Experts of a small language model.
Size: 9 layers, width 384, 122M parameters.
Training: 740M tokens, 2739 steps.
Below are experts of layer 4 (counted from 0) of a mixture-of-experts language model. Rows are named router (the router's row for the expert), down (a neuron's output weights, with its number) and show model dimensions 256-383. Each number is 500 + 40 x the weight over its row's rms, rounded and kept within 0 to 999. Numbers have three digits each.
After each expert's rows: a language model's description of what the expert responds to. This comes from a sample of Wikipedia text that the model never trained on.

# expert 56
router:492518498519514481472441537576432496475510468532428505482477484504526460473492540489543442482507469464503505454481503575508506485569481573513497490458530489504497493501468444499478485499543535515523462532472507440542550432529485486550500510558588491537533539516476499564526477581531514529476514547500515572493476496449470510425477499418560448438530461420556406535473519481481522484488
down0:469529460518462481527495532542494467504508489500487462559481493474536515529526569464518521537563531522467444497476480522540491535490430449436492448584411473500514499481463513376566473511459499498565469505577556526554475545459505579538473475486434520446446494514493493548446493516483484512506483456491544552486494535559454520461494466511470437543548549537520462465496442512512518412473
down1:417524560514482466482477491530516468542565480571463515479563483518403497529550536518468498455524459569425543532441529524532500477523464595486490462442483460563474477545458567512618495471536560505511532525561432508466509469462497518530453526514503493547566500449462452479501506483562506518535540485571543524535459584530494459522540474569443492506542472459483466538520510546530491514556
down2:494502508518508466522507494551510515496550424463501549554502515552532455558606454550545447457538477508418513484522520411536478415520522524513515521507549505463492462489448441497516450532502488438487598456523490499503573547468413515546561491576551517527477566494551589461492482465518473468497552534550384520508465520515524508474488523458542496529424452480532516464462514618516458491471
down3:498434501455454550462510507444501528448486464515587470490414490503526490521531498525564560540568525461557530471479529507529514499508496429516515490534489444480545427508511497541472431458555521494514461556550472473495403540568440504507542465538491479492498453446440459564426568514454459513449460468500523493536474458490455493496546566471440498473523528436471473521442536463542515489492
down4:504441550453496478554505497505495468513475460402530506471512513586491522533428521574495420520443493474527506471490522545431437496456535565479556538499459541450534461499535520510496506521449454511481505467480616576539555485447450488433535542520517446508571554497503473408500452480555498461512564471544558504481479461495421531503518515499536523528484527552473494510591546515526477571483
down5:412514458480459581527510511546503563430493466477446535525507548504475453503555454539504435489472497510494553553467488462510463483503512513507440514469502453543514463461447511508564504503548419500532524560511437500481482459473492520513558437528569470528570444590562475507505463563424482503536553585516507508552502597514499471522498482509478494489544459464525550548485484501514506540479
down6:457460462485477592401562516512502469475496474474531518513528478485470507523523463454511499595456496462560540510523500477439461476545437479514459555580461513533521520549470514460505523464500538475493567425497589623476506492491455506473509497481497447453512484525490569464517534544468525461487537506533470454478503455527551511495484477510509560475501489481462516499511523517551500509507
down7:510514421527518533419505553388458453450468467401520501538501449492515413478536458478512425543538523580445487516540476531523468525514470528547524589567548527464436515485496460510490545560511510443532505454462547463488496496435533524509594469452505512443511497582538589455518522525480480484478528490459545445462537462473483557496535549533532503520492513473406491460500515463525513514545
down8:478488453449506530516471457486477511534461481562467557497562525464504470536545443515581471487531436484406577501508515501482408525575491475489480462453373539472434542557538474492554467484482421441516566490491511508442499462512533519443523485491479456453450515547583469578503514580535551427453510533507458501511464564431481486583506508600550556542521448476495518452473529498464451539393
down9:474516459492516454453471499508474438560505505565483484553496528498437479510494534453485395471452459498522458471461504558527537508519570521483448433442470438549525478512546523488532521556490498535504476566483534502563518513435526517529481519480427475551555520460493456489448485512592512581481562509533587466465478493563444495545494489499490491498519530514558507532518539518427458486488
down10:505472549510438501462494523474530528534441527569535428523514373496496563525461509444562493482556489522587459472486527488498477404514424451542493473412455493423469440476512499482500482491484510460471588456551472565581524550516524503530431490514461483484448484473494509488470471521547484500528420451539479468582435522481422510466498528518501468528485452516464521511529537528476564469494
down11:560465525493537491410420501482576424463509502536495481526453566475491489480503488496523483532430508496409536537483533536496511495509524510488459469528569492509451518484468552471519511520488538543485447479435484556506556498463441475557483541494480536501477455543497580424460539512466478494503529475490516496518530482545470491535426547500503493479459516494498470492527441481504521583487
down12:482430489510499521537515495431522527484504520511552569514469455524497513520475476489459510433502536440505444452521485576482466549490512527495515462495515499520508466516445486537554485417464533542526459557472492521517499508501485476498481558478476530597571524447468468514482515487472484448434505442510448523542492547477497451436458494550521502483520546516475470496535436424515469549615
down13:514553550544479516496558431494509540519492474407444480426454515475523582526501504543554516480428496495429431479505483463475555500449447504517432475496477509496446541512470542513563463532475503481482504452465487507460434551531468480428499499496451523522529539518443562511508436518438552454419599452469445506495483476456525490586571525468498522529486489483520569496501501436550441475462
down14:504496586509444553509491500493578523428504532515498547529545420509470516477465491495541542500522515486472529510485534541451409545525435493488508461542510479522514528499493491520536459470464582509537501491488478557561491525462490491552574521497494472521519474458480460538536478510518513494485503449572563462479489550474436499505500457575509504563538507515508506414553526479543472492468
down15:536499471559403488518497475475500494503524507503465426523563444432476521524489435470560478488563555488520595478475574518570556448530523465464460558549485502543480538476552516505490490536491498531537546512494468610475493562516530536455464478461511493527474463541526528589500508444490478472481485547449511503506466582583488500499552450506521468521457499464467523446491501463371421501543
What it handles: Pipe separators, blank cells and small digits in sports and statistics tables, plus number words like two and no.

# expert 40
router:459519509520484458566515569501466476512467555481528410497514523470524474450525533517539520473477497521525493485500488499501501379489481431452439531559484452481498511469533529429491492511515520532467514478566554433503517487545504635566516508549520465516506531525451564437507517448496539496464488488518494529471582468527524487484490491414514533484464483515521517504540515491492474446452
down0:477504554530510532519511427520473582476522513483556513480534556528521516505467542560533486550496524562462492423529522550499491504481494460463558523456422477490489501497505441453405536462473547491511423467465581505445499564516523497559504429549511547489518509459455535449537509529558521558486557484489478508596428435501471443515527505546430467471493576463512546436474435513570453476388
down1:512522457480429491550509514478539520452590522534499486526483513575594513468543477509497522509551482547550497521502571514539431496502524532445445517546542526454489481513550470560520527523460526500434494419500466473481477469387555461506546507505479590578499508565499530478462517469452494437580493546510601453492510493487574501447514495518534515461467507508519460450560605571507518459520
down2:428523423493522511484449561480491522492536481473453478502492498526496528574504389568511542567467523462502516518545533523499510486486515526514535451551485545511519511490539524519537583471476461483457533509450483527506466547502435479425510547488464495473586534475506525423470521554502499458508540465510465493488475477517494516499432498490459499418528505553419473555470486431546445534497
down3:484499452485528497444539533541521489514537485485502486564541498475542553645409591581505521490542451506586542520555531462543469557534529441515469543485492521503577418544426567521471503520532505506482450439440409543517548450520432481486487460510514460523612514520522480449527491474537494505534489494521449472553455482534478547522637510513497554421490524481416511506602504471460522534522
down4:493495556509492459395622559499495484475475523468528507484485538438440501452497517503527558490522444496557557476502493525485554512517498507550514484483487539535538478522473563518477516489530495485507536487516523496550463523563451500465561441424456469508551478496455494453467536434493578495455458515458445411524517479588482511484505492548480490574519552533477437460469526531468527535445
down5:520549553500461423533493465508527503462523479431496509490453563528531515552532458504466516461506506580529422535493478529486493529456504423519615554585583507492475457439439494477508480522535450474479468529514528444519479447455492513531548497519506579497515510526504527513481512503504501529508524489453527503574542443405481570467456504492463437514477543467478529501492529515502453465440
down6:470487534513515444502537473526469430517500505526468587493502483504507509502506441515540508558604494484537534450500525568507473548423459525593426456552504470496538496524506562485542547486536540502510512536444559527492509501540452549571557449459508540525531513512567456524482539485466522473530550501442496445480498515535542578494484470486502510450485580457429540410479498506493550565516
down7:497558430531481523509468466455445473470528553517487465490564461445451430453451559528485533488519545529529467591524421449536506523540455445519418489548500459485523521489473450484440404502466506463409530406460572492528466550551503521466495507459513559556475493564493470434533534472518532468519461421515461448451510540454548450518537485464523471587540469438410524558510492486545517488537
down8:509431448570487524536561495455488546509473529514467500434534559478504489553469482561572494444555401465454522484439524556499523534573462520531460524519482507445496482535452454508527491487487491534517463489448522540493470547496433433502519433450512468538518567542545488613504513508490529502513481443491494519511460530456538554491506482457527498551561513492518550510495509514576504542456
down9:494529434481534449521480489445571492542535443561499503556496524576503424544515503479421477530487511452474510518534479560495519492502536529603495528488577444436537508530513468454539567458461458451464472514514462457490465477539555479549520530477481532527528453461487482458495524569525531480509435457425540522464509505521502502531478519408420534509436485480447573505492442501496451516487
down10:464521451440528451495472494448467588528544462571512518373422461599538522446469581511422544518498511467560492532484529511574535542458528513486453507555580449471458504415560531424409499413499537559511501459498499545538447509518507543562489500513512533461474520457474538435513459490471537505505529465485493481478549513496525519564517475481590576457475509459467548451528524568531538495554
down11:514492482417458514428523487538546573523463482494534470499514475466476587492496421411476502544482508489493497435525582482536524449503501458567588528450519506540451460551541502546473512541487491472473481560495454450510439460509564539518426539508545469473494504516513538554436473548502487486480465499443505535449524521494523485513496516495492512475501437578511452515469483542466549549506
down12:519453529525562520578587482542459482529510567504463456601492560504467521499412541490535504473533501520522490485476379518526493453451461444485529531490528497547465510512484562530533482509453537481432562514480490499454607486492548511510559405484428551497560487540547482546452456544584486468545458518496462596515506420546503544488545516504554462552479514450493503444428521558553483498532
down13:490516610580562499491517513577512463495522527500460499462456518574527495455499454479539467516422475488547471472546490548456453557531498413467562497508594487508483521445448516498481539575510542438442540582524543500502464552508500541444515545476457541495541528539504515581500528553507534506568478533471465528561511420582445490460488424507500437454474531478369443499443492498554468522556
down14:479503481516473488547448460496614457482483539488487489480563412529564435465554543516540494468437505533502486501485535561450485475483484468578527525500468420531516539486423511451508441545504476470495535461504465477542534543441531471527538550488444502481493538478477466500530545506495529530524476490500499519515419582516471488479499469498454482521499475429475528575421495549496574492459
down15:477504507490527478492535587561607558517449489522458506458467432438541513448447603492482493505510554525476512460408542482523530496537475533507403471470518496452497602488530497570476504421540525508521512518538464552459496447498486477523506572517509443440485534475584526471524454455494537476623509554514547492492498565545541459485521504477480402465493536475498482470585489536511447456485
What it handles: Comparative and intensifying words like more, most, so, very, less, often before than, plus instrument names in album credit lists.

# expert 61
router:535555555540510471533505560495430504490530518479492456479523569496510498505549576553514506532518529436488574520515507580468480483550499541456520527453402498491567510445465488479422434555524544497491506563522472509453535530483485489543473470583565411530529476505454535530522477440520530548524576561463463500483529503492510497470413467486515449473515500484557498471443597477539550451509
down0:540497466497520510492531507500512440529417525530488492486536468437473561560421463541495521525504489480477435506531530537469495499438470486519469435502568548518533537521478566433458532498447476463503538509545494530541454529536486533480453441490536473495549433479541500493494501604604488467460471479549432612541523494551550526521551551565518565460544507509487526417448472422417493505517
down1:564472479486523498486520517481560472539551494502493486486493478531508429478551408537469529433488458519552464457482485482506539503535493575524508475482510506420446411520569473466495498453546494466483515472578496470448509501499522490472510460486468552566498482509440513556485491471433519520487486507533524471501576436515445448510487543437548517494492515464453562506492558471486472506415
down2:443573502506519458484494462538551418433476444491509539446501590493521457433512505473441505586496461525499535501514470522436496556486466505465500477483478508526513484501531569483466489520475592489520504429494559537451475444570435611572463555472478532530452453457512473511546515484501490470533466490498519502500498455517471563445505522501515577489488451484477455499555497463458460522568
down3:474519530463503489577495508499486491442606549539495559495534418527550475472482506480548442485512549480452470457556432450526499473535497600447542432429457476519503511556485468449539495495497541525428399530578517500551488497521445516492583567495551504508516517567473465508489509533493472529607471497473474487507437605498502466500475532535534531539471531486589485481454589490521507534487
down4:515555513481455504475579593563528543519468474514466485506451530401523454470538614453463483549451462543550543509538470462518550535425522489563446495552508571487524518466446542573519445417466518513532539493435481470493524532606438462501468493533473494487508520462525454491489537438551548480499515524488481476528526545396537541430464467442532422509582498481434532480540414481519510460545
down5:498531506516451508522518504555534439484481557528480488513486465553429502447600542423503540423498475550502465459447486458480534509506525481523506506486464435465449460475534484562534514531519456458496507558535475418579506472486483548542523548491456517495459476478513535554421525465453465497503440484437459523521515533528529550443530552531457467521535499502523500506514439561458511487511
down6:557607476522546548479519489452439490497517448485583474511481454454531494563505534532529491503499518512491539468488466516567458525478576424534454482541439481515556595569427453460571540542525488532496529497450530557562516514474570491486551526461522498502549508434455466557482512465438454519544510506525470453538442508509461461558490442494584557587550567489455475550513432497448552521522
down7:488517499483461544542511526504483448481546462497489529528485472488470471512470595534498481389517526548482486493547450518548501542550519465503564458529492549456500485512452490478525464490548495494528483456510494534571510548556462512550507561463429493505462478475509419525588575435616527525615520489505490483535448523498540484506506522527540487497532515447455519460494525548532500523488
down8:385436495481537494493472552522541491498539500504520475450485486516435488468478504533543603532502529473528506454444535521524478522518484504476442539596525527518484454468476518587510543453455489509439518459439502511504468487494496470488474507472483466470535478537566533477513514476512475522504542516507537554480485517468517458520537485495533571400509480465601496534603460426471551511514
down9:521469444599466525491516576458536539485468477562477459526457482454526505511442400529522475425511477498521498527504446499437487496543537475528554447565540507429442437484510470488448565439576451521474507433513523530481483510494481490476473461518538453505479428534420497537478522461497458567513555477516503512544498498434499429519482541543524488531476506484462497477496502507467519477411
down10:436504436486503518468418523450549477451397437520543500488469495498517489500482549501437506468445549603518471520550500486503478536476451506508543544480476555588506526507481556511556447479500534561489494449433551499438454476556516467506448575479507500482478536544611537533573561535465506447506539550516453494526537546508522473516505473595509484531477481428492500550486544548511543546507
down11:542517466466516451517503430457467476507418454437467534569554498467492570473504472447466521518503441434539484534474544523467464471539492486615536445505449460589490493512547446491488499557528562492541496477559486551537462481427514498532497538530518453470451462427493538563472452467449519514466486468511530435416515504457527501464428551449458498507461499493459518549475515515550523548502
down12:485502517376474543456515502483540559511485451481426534492425513465475452479501559533527531488502554497503508497484482518492468458519527508495500465509544470497604472544506481518548555476437428541478566476529493475538487522461492548471503581508500451494511477546567437541505522457451473509504510498556554584502537470529538457508482507449470534546515490526490442469558474450470510523490
down13:448542451503575509471503499496473489469488526479462562434506475458502496497577507468499434537481548533513505558486515518518520480446477565455549535499517434484548424501529445523584539477515530473538549522527424567464446542521510467523428521486456447477557560542500567552548529437475481442457567589467566449500528528507449498546555447489563477469512444470522606544560503487556529491500
down14:517521528497530489523502452518473467522523514448520543473565481508557556525540426467518457484483401521442486554554466488519461495442502573465506545456550526500496465451419497428529462485541530537520540458510538475505547568491506533531509504528607504539450571504494443521520456580506466478503547515495474488503501519496514510511414509522514483467432542456526509494488509508508456473475
down15:518472517493467549514498537541553529544510458461548500476472494508539477501551563467503466454514473485493499496476513431530507508466486540448498478510485508466428513509462515442498467451569460519547505530477536485428527524556528550447516478518439516429535525516513483412465580513503485506551492528447396557490556475545478532472519420498561447509486541503474547466496488525512436507505
What it handles: Attributive adjectives after the or a, such as new, former, American, local, plus suffix pieces like ing, ic, able.

# expert 7
router:553493459476478482541581536426442526476561562463490450512521485404459542555515586542537531589439601458513531527476505531552434479577536476413495469476473546493519472514483535455472482520563441496557459524567533508525549540516427522519487513469466502486465512477482562473506520494490530504443489511534469536482477543576521489504525514493543511494518424495532507511490530446498465474484
down0:451447442548409457458383483509551516450534474511487511532492540482472515469520483509437481504436519488522377524499435500486460490514589517423502417552564504505507460510506495453494461536488499554496482514528559464488483568508518593556399510525487494545513579532498518506460450471438525571453445448512485458437529438516496499525597577517484509517481488397491511468449528533480504473474
down1:561553457429527521429468550511453522457532479529507510519458545558485516447523469535467497470543442515523529465538497520530456495538490437526471451537543548531486553518456537545479514478524527509576523508483533483527568505513539512515483452507461531565542479476503553555484532483472540523549486537492448464539497446428452465479470472545473497467502529546457473489498518516487490508516
down2:477469564500464474535448538525476496522506408500459570540461526572506491534468509508542541449519490526496434545461485445469489493463484455515481532517552522474549485479502454459511522492481519543517490536493509512514473491475511540497559479450449459551511464552496519474443598447489548563510499420465523540461421531478472538453529447480548536467460532512510446496521541499454437478438
down3:555442440474480457497474501490491519487453555545527487465520510544427534465521476412535570512536540430496472535462542500461506528511558493544560578534523526486504497451499559505465480453425470496480526466553560539408511526589437542551472503526457479453495503494513492571498499476479499481505452483439546493453496472498430435480467537499494515423509515492471534547455485553543517495525
down4:525483464486503490506478552433516547473561603479478545582486487591468477576557475516478554499455484451507441489505488421500460526500580573489480464498441536540485510506509542438504489454456477524519483610528540457491539448501532572517544511448424487535446517500503564486495509516593463485458492437471566462468533561510426521508542484554502559532575490574516475475512531583527443532502
down5:466580484520476482525553454401468476552438514500549469506521495490525460526504517487527492466438472494461526486481539495456504435506452447519534459549403469537521547517433527516484481542459506523540533513482477525480498475475461528424435457504524615597444462485460530546454530519458468531481506464518513498412449582527487459486457450545492495512539470424549387528481551534528472545524
down6:469472559553511546551563543485511494507536485522496453458489471499424563470520536494537474486519511446557471492480549480436463481467477506492486432432492548496532466497561425457481491505487494467592457506529505510551388484495469430498468437481519463488505530494471513454412493532428502571435491498524542551504462534522460456500549509490479483448490574513618486498520559476514410503448
down7:529453564489433511567509493520508428456504508460543534575526426504423513515547481488494508510472517484480480533503432525484552447472519521516502526536497581461527471521481551500546515531470465442527503515505458511470570545478527564464591416535435481562503418570487454460521550440538488571512504544526491535594482522568475552470584466548536518484497560540521554450518446489540481554463
down8:504472448474471549462550527460521481558474482503517457489502471456547522485488511469508449471557600451539517494528525531564486415539584456455520536497505458500532444533487422515561504518540421485470552470547506489517453502486558459442441535432489586536519522506505570568525522515465530490468417443513515543518484547566508490475439554479549429545485495517482455450511575539531489440462
down9:537470462570472465491435505574439456514476523486464530448473459447487467462534494480480469522452427527481549533458492491464550492482415519473564489433462500456475457506547439503461534584505527487500450541461457534506575477521515412511480479582589500516446463518427518438528495537500480469473521515480483431592542506477539525471440454426474474520512465430482474414428432472520532499536
down10:429455506439551511396536477516481504565515518487553425430525494452466492476487500486452545450496501451539417447483520534546576462487535560473431519483504540544531503517513482458457474523488497541465480533468561548541449426545508465482511496535502523481490464449432513443424518532494513476521538556460515508434426559519508474488501480531495510416524429549534505584509476455528501527442
down11:516522509470537479510562505513489523461558495454485488545555553515600534472461453561516463538469498489513542430441527633506532518467520462521553526506430563432544533557565500483509564482423531525498467497531571486449491484475574493475524513434492483525483568538492483527505503589532468559445484546486498591481476444512463541461457437492513448401509447568592533497522520557502528584472
down12:454534487459460378489559352521472510430503482464552624506534524512543424564535514473518596493511465480483484472473515533489515454495511571576508524542473543527522497538455560427470500513486518469539506533484513509487586486547493508516540478498508542440525469488496461499519536443527553481517456480422508590486510473537548513570427456542567513512550439521474479551433444544511542585562
down13:478486519526511482492434500523433459503485488549467486532565479480518442523490456512513494478592426527420558492497438510534473485492443537466523503501527527528483490500468472477470496487510477437517512507492455527416501583489477489550557492512530473509508448477538545419510524502580462522499546534497513489494517482508484564466570489395470470484527518459416479499484435475560506481525
down14:416463525424552501417446475535452496539545532521557424517440442504525475484489512449494505519481539513596596434535517543572505431536539507495422466524485474525491540512470469523530541535442436469459496532531482478549503478569483540501518477477556462523564519561530525466564486551478548513417548515520529550466526550592529522507486523485495459473522493482509483521474526490527501554447
down15:540491535515538493484485495480499504486463493490453501522467465469516465522516460492513504487490517554481492520517398449536494448462427527555510454525520460476525462531542476469554485526470555516502418473482443452467522525457529440569517541536517501504515489472483489514548452517564542498512544469547497515560462488536524540472458513515526489473537487513441553448562512530472501460518
What it handles: Head nouns closing names of places, events and honours, such as School, Award, Arena, Museum, Street, Cup, often in tables.

# expert 14
router:505521463491456473533464521554459537576467533563513433443459477431523420486489480526457457550460471512496475498541467531564492434465458537476510571558524496549537536501424490491459484523524575486519588517517536438500489427466516473560478530542484492516545511470557504545501575568496431543503535522530491446497539468489488495511507473473563496444534450490506517492496504533457584423466
down0:490420531485518529484520516595501474459458530516464531520496439449459534480537489501402521530502553426502477495448488488457526505531471507455455496486516494528556506537464543448432501539520552555513526584496492495432562462507530455433496468421481496460451511563498493465507485457471496500530511491467480518457473417565553456522505492466545595552507497472549492495508544462520473532539
down1:519471448527469485492475467533520475454529492564444540551547599561525538522464467536546547542524528527410422565474539420454506507490600460535536480537583486494501553458506475504471475557514549503536515485483560465477522564456486495442532507468515454508522540506579510527469547540445547535441598479499515502517460445495523498542415556544443547431486478541500492457417488477551475511487
down2:501506487446479457526502428442499524565440499494556460481491483543383456486502491501498506461523559518481504453512449509466444516458470495577477594463518503449533527466501533419408483475485503465468418482536475512549519567517406513514503535517478498488464476470515476427460517494499463499554526491466504492445501510474506518456491476503582536526543579522516571555541502438474531532482
down3:498471496469559522471572549580477483452529473451508547484543487518433525522565524536496574526508580438504522468446569537544500464534539456453498481486399479457479476522525509438554511410491499509492504520528509564471557558492541457481536547424506501548513516547469446556609463500542483526411497526541540511530545566508506450495495500489500481455531502498528453423455502569496476500502
down4:472448458465536496527537491546513490479460486447496486479583448487472491466489518501494469579520562500492516559511493448442556547462513473491501529562542514490499464513451510455459487506505560519494439482426525517456487529470555470432480511481522437516555515620456490477560469457448500530532549522471482497408505378502536514603409498549600564527477490446436538550576552424506500473537
down5:511569511563548506578488504550464339489426512482476518487502486446561529447491543467557474518524440479559533481509515537521450517422502528498549588510450602481490554505476481503453504436490531550528508518490482517497492496485457482502555455512524498441438493519460534508465522512530515514478592540489453471454560507458521511485551495538481480504474502437471517577413539452506572526427
down6:495491486518423466475466523514513534492497518437493520522543498522528582472488570501475493448476531412478483509470468514484518569491457544495461483451519512530555501526476537469471481500522511463488397479475478475588570502506505499462407504581491559505510466450478527564471479457441535467521454516515452550485537489523496548477487507457509494528485426479516463498432439527481461478444
down7:501521502434447604505615507488467534459577473474464502587511469472512480536545495536540461452446505522451544550531557421587527505515546459498507478505495476520524488482515499432532543494495518495495500452569535541499512516473573496482418500472493525479475472488514496495495496475523523478478540495520507507477469449453475476453436483510516495497540427478488537453500520472524529573488
down8:531550563527567529414528439486456473515501505579540466530579517441506504555436495436431521519533476463484512476509486506493458544505489498553490497566499491546465535505518555468567507505497483443529484511527510527500492512499459560569498513534516489430540523520610454562497501449537514494551529500517478494475527502437483541502543514482470527552499512484537463482529492492504514505526
down9:491493462438486442539483516567468492475523455525520533577557450505554491423505508472528499517455525510551449533484499445537465533455521533530562504478475545551471465487454528558404431508580528542541480485451502481523473532495489565449510536479506553527498507551477538468476509445475510468541468467530449440574501492550547538606478514478518484471416371485428602483507515534505543432514
down10:541488481471516571492533525551456454507472459461557478467501470461455462541474480467464562481497512505593516443521554518521446531612553445475502454487458501469491472553528494485551559450449509556485507491464600495462575532544489485518506457519513519457472511518494482464511483425520448540478467497497554511413491542536527427468524481465572462528488517461515426447477542449441476524533
down11:586487436478480482486467482497507566503487534584516486528521446514572411441524551429502474537464499506459548596511467481492455473470450506540462555456462493524528521502522511494459499527528525483528541556517473462557454511492481484554556476483492522551456538566500488529434531532503481557553484503479500537500497509479450479504574508496557458516532421544420557516515560503436512485483
down12:479608475537476563477456567470393539516449454523485498497480546464555578499472477480489451497380556454460507522505477571495463502479421473497449471489512476507506465505509462468499508459509560521482457443481486480518503504470593457509486404557549492479496439472497461536539481475492469459510495497493544486487475492463520473415487474464480493558532521422500438446478466518482507503437
down13:508537457580432565462423617506516459535462472468494484534565489497456441560538430550386545434504554471516474543502474471478411523560580520575528468512459486461506587506486431504511534514433521575505544451556511527485515560532466545509483484491500533572586585462454528562505489379474481481482446524411453472526545476448467503481483571410520532497522498512409492503495476520495444477500
down14:467526457524495504526483437533454593441535480564520525439476570458521541520524522554479390510521464466506496491553486563488554420576519504387417486428522504478562441541441473551540520504509486492492507478515538445468494591472480497546475505464466472491510514557410473480501569524545491480466535540452535504492478542516561538476557516496437555566541486440512491557543481554530485486486
down15:533472493434452594433548485506486533517477510521466473566501452498486472490457586448519514508535562495495472519472454539502449546491516555561494553418435419502452510454556492512460498490487521483492493471514474464565405571504523494476532477506473565573537489551486460520471508496570499589458441477506577521563503579485414497474521515437568479466549457516429501445454564499470522499460
What it handles: Opening quotes, parentheses, dollar signs, section headers like ==, and line breaks or words starting a sentence or list item, like In, From.

# expert 15
router:506507485502527499538510550455470494551469514493469524458499493420508516487505408541517555521458526456607509474510514538577482530541532505459459522520487482476501545551442506473412498523516558502512548534488508535517444446456434518481511596485446511521466537536468557555481559449411493485451508396487453477499571503518465490554592541478584516542519437478465529556509453523508528444467
down0:537508467517490522564458527539525520472557483541538453484492458464479528462541579495533490510527508541469557566546473523513481505484465564519543556502504420524475529492440486553444494505447544467478461491455433436526515494599573497510545459467517599483442453463498499435509457471494558525501534512526544502591440471478473433509478525503453506460502567460495561498484526533445500471468
down1:533515473605394556551471548468529532533462552541561468485491477534491481440471521461522544461525536418506521529503523444527448478500504474455465549541502530538443497495479494474532493442557546531444578433474431509398408471436486488459511524484508502493540484439500476581508491516536537489535540472497514521453477423455491521503440400493491514474482531525476510509544528478547546524536
down2:476536425466520431456509440512531500500524458421490497470525563474562555481525586490474490557484495461503596510517545490455488477502558563522454506488450483558450520480552450510509480572467511434516503505465499536426542483419496476471486502526430503431489439523465556465507510526491454474490457473480499477518470530451552528547545443455631537518433492499508537480574481487486545566503
down3:538556448475520521482463506495475513509486497511516463488476483483504520530449500408467415528436406514529465497477494472518497522504509445528484474484463448487505504484509484575522492501508572482553503456543485449550565446441506469495591489500478504471473496467529457525545518459532467524453494555485488503509443506439541504490538423425535521526584470540492517467518436392508512508510
down4:471494507602439454535542528496570527495500489446494510520448478487511495514439533489553494457538484521516508503489509484478539472488492461522472533537544469503473429465496525522448497484558540503475509522553460452461450596491488477453586553554477505431444451570461468452514522463505491446471503538442461511514529542476543540547505496535547538502523531530540508580447480585437534519509
down5:521432419472470515423455510529587499503455561576480522496475438504474558518538468442500573422516518504508517503554469553516527478467541517542532435547493483465422468423518459551506502482539507485498508508514488498481440494428559541491486501567552510549451423505556503543443458540388522497475472497503423524551539439508542512488499516480478564448564526413570462525557466473454513461547
down6:459524488498560525432496548484515485456531459523499552502471509476496540522481521469503475545490482499545490429484468449520547454483494531481534527380538541473585525595502576529521556590439460479498508527495454414510423460521468480519500479540471535508508549524502504442495451453540511510466416474539550514530435505554516464478435534480469567455472504505450487483554468474519515503514
down7:447438536463572461432506407472554433515444411540494481497536548505516476553517515502540452509579461451429557549483506531527442451502475552529504515440493588431533541505470416512556499486477511516474468477482456474506515507486509507613466465524509505516537425507466485504503478461549473494528507553541531487531511510490490509525501560479539527461526487499490514517456527459458522551461
down8:488488515496509486528495547588520428474646476544491566549471442516483417576496505620544593487461438517476515507468485494501523436541506472498446523515493472457491444514550521536522519491501471479555498525468479507428449513508510538504559505493537510530433496501484489449530425490523425501510457491537463573484500493546455462447483492540422585462573534538547512474518532477553518476468
down9:453517519505480454459480513542534535541471444542515546508436483455483501446452547438515508481502569576526491447460550514443450500482445493442496442529467582465495409578493498470510564540517504511542517535486455557499496516466538489520551531483483522467407462502489581540507521470450477448502462456504522577456539565481482476512508509595524525559551488483489500479526529515569530498485
down10:544449545481451527542524518535457485478494521481547477427467497520457520479530483493497491517517531462476527483454461544478593469531479478419495511421519527467522517513446588474460533446513432468510490518588534463481513560629582523533477463411527505517451543516432533520503488457473538458471425502490481529482488519589456530450519415530478496494570461506578469500485517509515509551468
down11:539448447506415464389541482521469413421463538521528496510498399493470552568529577471504595496488520544439509499534501474535536538507503490507497572499450501523488502487480487528502444465524469535495559417564448515501437532453482501487439538524550553567493506558594493490475499531548474544545535529497484470544489421578567540515486543516486457445441429491506503456512489567511484486492
down12:499510508515429454479508548471491530567433485540513508449445474534393464408522509448552540488464515469532487437545545516519423558436492419440502556567595515540451499496481489511536493459465581508460584405458428593453432481485505538501489498495454578470527472494462541571458502529504511450495540426480533463532528506503500445489481493549500531463483555528445520496510477551559511525508
down13:578545506471393560517570487547493498503456505560554502480520535492495528443483526454523607489463476475464487544476474516536498552468456539480417444401450461513476538528485506542510465435407501587506479466486510491493531537551510496487428482491476543473545490476511509529444468560548449473510493487489497480499523513511473479460491462511461430475485481518485429455522481539536520496526
down14:520457499470463455488529508533508470463520571558605509511511504482556494559470552495532423513500510527528492470524482496483523466508494435464482517442555435533546487530496503497502509515515507609489550515617468501446537447486536474526476515435432414458480497484438483524520503495490522515549452599476531463379473518541446499488536486530511479517544468543558521465459467501566548463515
down15:494499597563523453576476531481538543536567488436498500502438515514512489498471567518482505535538501508592479492497427501517494506467531586501494408444504547491478512519528505449485573493472524488532467571513517459477489559500478475503538561471429500517465496539459392560465575473556486568513498509481584552415538560521485561454508484545520535524448594502546500464504567547530423494472
What it handles: Opening parentheses in biographies like (born, (aged, (P, plus relative pronouns which and who, and See in See also headings.